From a checkpoint of a small mixture-of-experts model trained on Wikipedia.
Size: 14 layers, width 128, 47.4M parameters.
Training: 569M tokens, 4343 steps.
Below are experts of layer 5 (counted from 0) of a mixture-of-experts language model. Rows are named up (a neuron's input weights, with its number) and show model dimensions 0-127. Each number is 128 + 32 x the weight over its row's rms, rounded and kept within 0 to 255.
Before each expert's rows: a language model's description of what the expert responds to; "comes after" lists some tokens at least twice as common just before its tokens as in all text. This comes from a sample of Wikipedia text that the model never trained on. Tokens count by the router's weight.

# expert 48
It responds to: Later digits inside years, catalogue numbers and codes, such as 1995, 1937, DTXSID00102...; also the words century and centuries.
comes after: "3", "8", "7", "4", "5", "6"
up1 [154  85 121 116 143 142 117 107  66 125 143 149  53 126 120 161 105 109 146 121 193 157 166 180 110  95 102  97 121 118  80 130  98 131 157 160 153  68 163 112 125 160 112 104 118 116 126 135 139 112  81 186 160 136 131 129 205 109 129 163 192 119  95 144 124 162 121 125 109 160 133 160 133  78 121 108 116 129 156 140  78  78 145 100 163 207  91 147 187 134 156 157 149 154 137 175 115 154 119 129 153 136  65 141  66  96 181 140  75  75 181  95 160 106 154 133  83 154 118  78  71  79 129 109 127 153 156 127]
up2 [133  99 180 132 210  92 115  55  77 133  94 103 153 105 115 167 152 134 107  99 185 156 158 117  73 166 122 168  78  94 102 128 105  86 113 118 109 105 113 120 110  88 154 148  79 123 123 141 163 101 177  83 161 138 154 157 119 191 127 127 133 208 175 116 150 120 108 169 160 175 155  98 150 135 155  72 138  87 154 150  88 120 160 119 119 133  93 131 124 124 167  88 110 111 137 122  71 153 101 133 154 135 196 127 131 181 128 134 113 121 118 150  96  58 142 104 166 125  98 142  85 182 178 109 129 157 118  65]
up3 [148 107 122 134 173 129 150 132 131 117 120 144 156 137  86  84  98  49 126 189 100 116 152 149  78 155 168 131 171 130 168 100 117  68  78 133 187 113 101 166 116 180 132  87 174 139  88 145 134 149 121 105 126 174 167 126 163 108  76 162 102 190 148  95 120 114  83  77 156 174 150 156 115 170 135  62 136 150  98  74 119 104  99 100 168 125 110 109  96 169 169 127 162 153 179 125 144 132 147 181  97 119 155  86 109 176  42 121 132 101 121 147 108 129 106 151 147 129  67 122 109 134  83 114  92 125  82 100]

# expert 18
It responds to: Common nouns after "the", "a", "first" or "his", mostly sports and career terms, such as season, round, final, career, school.
comes after: " a", " the", " first", " his", "s", " an"
up0 [ 53 144 148 118 156 136 107 107 117  99 128  96  83 132 165 109 165  94 116 175 122 143 159 121 127 156 113 129  85  82 107 165 112 150 162 111 114 120 132  66 169 157  98 154 155  78 128  90 119 119  83 115 191 183 162 154 176 147 155 160  62 187 166 141 127  78 148 152 162 132  72 126 139  98 102 116 128 168 125 143  97 137 140  81 134 147  91 117 140 158 143 163  84 165 128 127 127 144 209  91  55 140 145 177  92 129  97 113 106  76 125 161 134 128 144 117  56  92 163 144 106 141 115 168  95 132  49 112]
up1 [177 151 134 133 107  94  85 173 123  98  97 146 110 147 119 104 138 128 100 137 102  87 148 163 136  91 140  68 117 147  54 155 143 135 154 134 189 176 161 129 114  96 163  69  95 120  65 132  93 185 125  99 143 128  90 127 141 133 173 147  87 181  81 183 104 151 138 136  81 103 138 111 108  76  90 114 146 150 151 126  64  55 133 110 135 115 132 141 134 126 137 119 181 149 153 116 117 165 121 152 135  68 108  80 157 129 136 129  37 155 168 155 134 182 138  69 116 157 158 134 150 145 182 159 114 167 112 182]
up2 [161 133  66 153 157  59 126  96 133 181 133 171 137 162 167 150 160 102 108 107 174 162 146 113  45 107  92 112 134  57 110 147 139 123 135 167  90 105 144 120 135 118 178 116 115 158 104 143  62 105 119 105  89 123 138 103 100 164 148 128 176 179 130 140 124 109 113 163 111 139 122 131 117 156 112 105 149 118 149 154 139 174 146  76 124 112 113 113  77 151  91  86 119 110  92 150 106 114 189 119  97 121 161 174 153 149 151 142  69 102 232 140  93 112 122 154 145  61 218 119 161 107 122 119 176 118 118  88]

# expert 21
It responds to: Second or first digit of four-digit years beginning 1, especially 19 and 18, in birth, death and publication dates: 1979, 1817, 1587.
comes after: "1", "9", " ", "8", "–", "л"
up1 [144 114  49 133 144 178 136 115 103 100 149 124  81  98  87 132 180 124  77 177  65 132 142  95 170 166  84 138  88 122 121 137 164 111 190 158 142 168 124  91 176 101 147 137 145 113  96 151 163  83  82 141 119 184  99 130 134  79 133  57 140 164 147  98 151  83  82 168 141 119 121  83 140 180 163  56 118 178 123 183 107 118 103 115 128 118  99 116 161  88  49 106 115  90 145 102 147 116  99 104 148 104 124  84 104 152 174  92 151 118 153 154 160 156 120 162 142 125 155 136 140 125 182 127 181 117 111 138]
up2 [100  96 187 116  95 168 127 107 135 148 163 108 143 139  99 135 128 101 139  96 151 100 105  74 103 109 153 108 149  84 130 148 110  95 193 125  82 106  74 135 181 136 109 181 162 116 101  87 120 133 151 160  81 110 182 139 158 143 168 119  90 155 123  83 126 125 130 105 137 111  84 164 168 156 178 171 143 101 112 104 131 159  28 154 112 116 172 147 139 191 140 137 131 112 140  66  96 182 147 124 202 151 123  96  90 131 149 105 123 122 164 129 124 144 131 133 178 157 151 117 179 139  94  54 161 141  59  82]
up3 [132 135 119 188 124 131 136 198 135 120 158 145 150 112 134 178 163 123 150 166  91 192 103 174 176 134 153  82  78 140 122  84 165  89  94 142 126 126 140  58 109 121 131  91  81 108 125  92 110 113 190 128 159 112 130 108 154 113 142  97  74 105 182 106 116 117 125 137 158 100 120 148  57 137 130 157 189 206 116 139 132  79  99 145 116 114 115 121 211 135 122 166  90 161 122 132 114 133 133 114  82 154 157 111 117  89 105 188 147 109 135 153 154 121 141  71 124 111 121 115 135 138 119 111 110 155 154   8]

# expert 19
It responds to: Digits inside numbers, especially the 0 in years like 2019 and 2004, plus ordinal suffixes, percent signs, million, billion, thousand.
comes after: "2", " ", "0", "1", "3", "5"
up1 [ 86 118 128 180  99 206 148  61 121 108 127  77 184  99 111  84 124 140 112  77  83 154 167 116 157 161  94 146 149 106 146 186  91 118  77 136  80 112 128 104 177  89 123  96 147  89 143  71 176 107  90 122 119 155 120 100 141 127 136  74 121 131 127 175  98 155  88 182 120 102  95 181 118 155 118 132 114  96 143 113 145 135 166 120 114 160 168 122 148 152 182 108  58 121 139 152 157 132 164 114 150 122 114 169 187 107 104 180 128 135  85 189 121 135 156  73 123  91 100 128  88  93 146  96  97  78  98  97]
up2 [ 57 100 161 115 122  90  78  69 108 142 103 155 136 148 145 125 136  60 139  98 118  69 170 145 153  90 111 119 145 128 167  94 140 112 110 147 148 132 140 112 134 155 127 181 164 116 136  88 115  94  48 184 112 129 116  89 136  89 124 129 123 126 122 162 127 153 124 109  87 162  98 149 127 151  44  93 140 183 116 148 128 162 175 162 119 128 146 191 128  68  79 109 149 148 145 151 185 113 140 127  83  89 118 127 131 123 129  48 131 173 116 111 150 102 115 176  76 194 137 178 136 127  85 152 146  83 177 168]
up3 [129  91 161  82 126 116 136 149 208  36 161 125 123 189 166 134  88 126 134 102 178 138 120 168 193 139 109 171 107 150 105 126 121 103 102  95 135 135 181 183 113 108 111 112 117  79 123  93 153 130 140  79 146  94  80  79 144 154 107 143 108 156 109 104 147 146 156  99 162 148 100 140 124  90 177 152 101  90  54 218 153 119 119  69 138 109  93 115 128 180 121 150 157 166 140 148 143 180 178 109 155 155 115  76  91 142  94 144 120 184 161 149 111 156 129  84 122 157 156 113 109 143 108 106 120 137 142  87]

# expert 43
It responds to: Header and label words inside tables, such as Result, Rank, Score, Votes, Total, Candidate, MPC, JPL, and symbols like %, −, ·.
comes after: " |", "|", ";", ":", " MPC", " •"
up1 [143 128  83 143 127 176 156 177 194 160 180 142 116  57 117 105 116  98 102 155 100 127 117 158 108 221 152 104 164 121  80 128  80 136 185 111 105 129 152 126 114 122 155 127 114 121 176 120 116 133 129 148 134 207 193 104 114 109 101 111 170  96 106  67 108 114 169 137 106 130 141 134 169 148 113 138  99 149 130 106 158  61 166 158 132 119  55 104 170 157 139  97 136 149 160 110 142 150 105 140  85 116 112 157 174 193 148 170 171  80  73 151 105 126 110 110 108 106  73 170 145  79 116 122  99  86 130 151]
up2 [162  85 171  84  82 117 132  62  60  55 137 124 123 105 180  85 108 137  83 119  98 152 137  81 159 114  94 150 118  82 147  94  88 166  91 110 116 159 134 138 172 110 100 134 187  76 145 154 171 138 155 140 173  96 128 108 129 137 117 175 107 119 162 146 150 189 114 152 116 144 135 122  58 125 163 144 212 137 107 134 126 101  51 170 128 138 151  75 142 138  90 117 136 118 157 126 190 147 116  88 125 159 136 126 123 110 137 139 140 155  76 120 141 123 140 153 115 103 127  39 105 158 189 143 163 131 122  97]
up3 [122 164  80 118 129 106 156 155 140 120 128 115 183 105 136 100 168 161 119 101 198 113 151  99  78 108  82 165 146 107 130 133  90 123 118 175 118 101 174 130 157 161 157  72 137 115 169 132 141  74 122 141 172 148  92 139 143 121 101 107  85 101 138  82 109  80  29  97  93 124 166 109 181  91 169 170 130 138 168 199 153 121 142 120 148 144 137  91 143 114  58 115 198 106  77 104 122 179 108 118 144 166 116 145 143 141 182  90 164 143  93  50 157 160  96 147 130 161  94  98 147 102 117 117 137 121 156 121]

# expert 2
It responds to: Pronouns and frequent function nouns in running prose, especially it, he, him, them, plus well/such in "as well", "such as".
comes after: " the", " The", " a", " his", " that", "The"
up1 [145 167 134 146 151 134 102 113 183 112 146  96 142 143 119 187 172 128  91 204 106  98 100  46  84 144  65  77 138 153 151 120 148 178 170  90 101 121 128 105 129 119 149 142 138  35  84 136 187 166 171 142 113 112 164 116 146 166  77 162 173 109 100 152 131 172 133 102 123 125 152 126 134 146 147  87 110 161 107 110 156 177 121 149 122  79 124 101  44 162 113 157 162  96  92  88 100 125 119  65  84 110 143 100 128 148 162 105 110 169  77 159 175 176 133 112 125 124 146 121 132 158 148 144 143 128 118 169]
up2 [192 113 198 115 130 115  89 160 108 115 132  86  82 105 130 164  90 126 104 121  91 114 170 165 157 176  89 167 116 145  86 143  91 106  93 147 132 137 123 118  95 100 118 139 139 103 135 169  94  97 156 115 136 112 166 119 177 143  56  88 197 129 139 106 183  80 125 194  93 117 109 160 121 134 147 124 140 151 114  98 134 138 144 199 106  87 127 201 121 151 146  71 142  63 207 139  90 133 127 128 124  85 145 122 159 130 181 145 129  70 133 182 181 107 147 146  87 130 136 102 181 113 111  93 107 147  90 116]
up3 [134 110 200 173 148 127  48  67  94 128  63  64 120 152 126 106 148  92 147 174 128 182 102 156 147  85 129 144 161  82  92  89  94 123 122 146 142  80 152 132 161 166 100 170 119  92 114 142 124 102  90  75 148 101 101 161 125 116 135 173  73 123 154 106 117 140 148 107 137 171 100 120 138 103 166 109 111 146 133 150  86 114 151  91 147 102 153  94 122 159 126 111 178 133 120 160 135  92 146 118 132 164 196 168  75 142 203  98 135 162 132 171 150  76 111 145 136 198  96  60 155 146 110 118 131 136 161 169]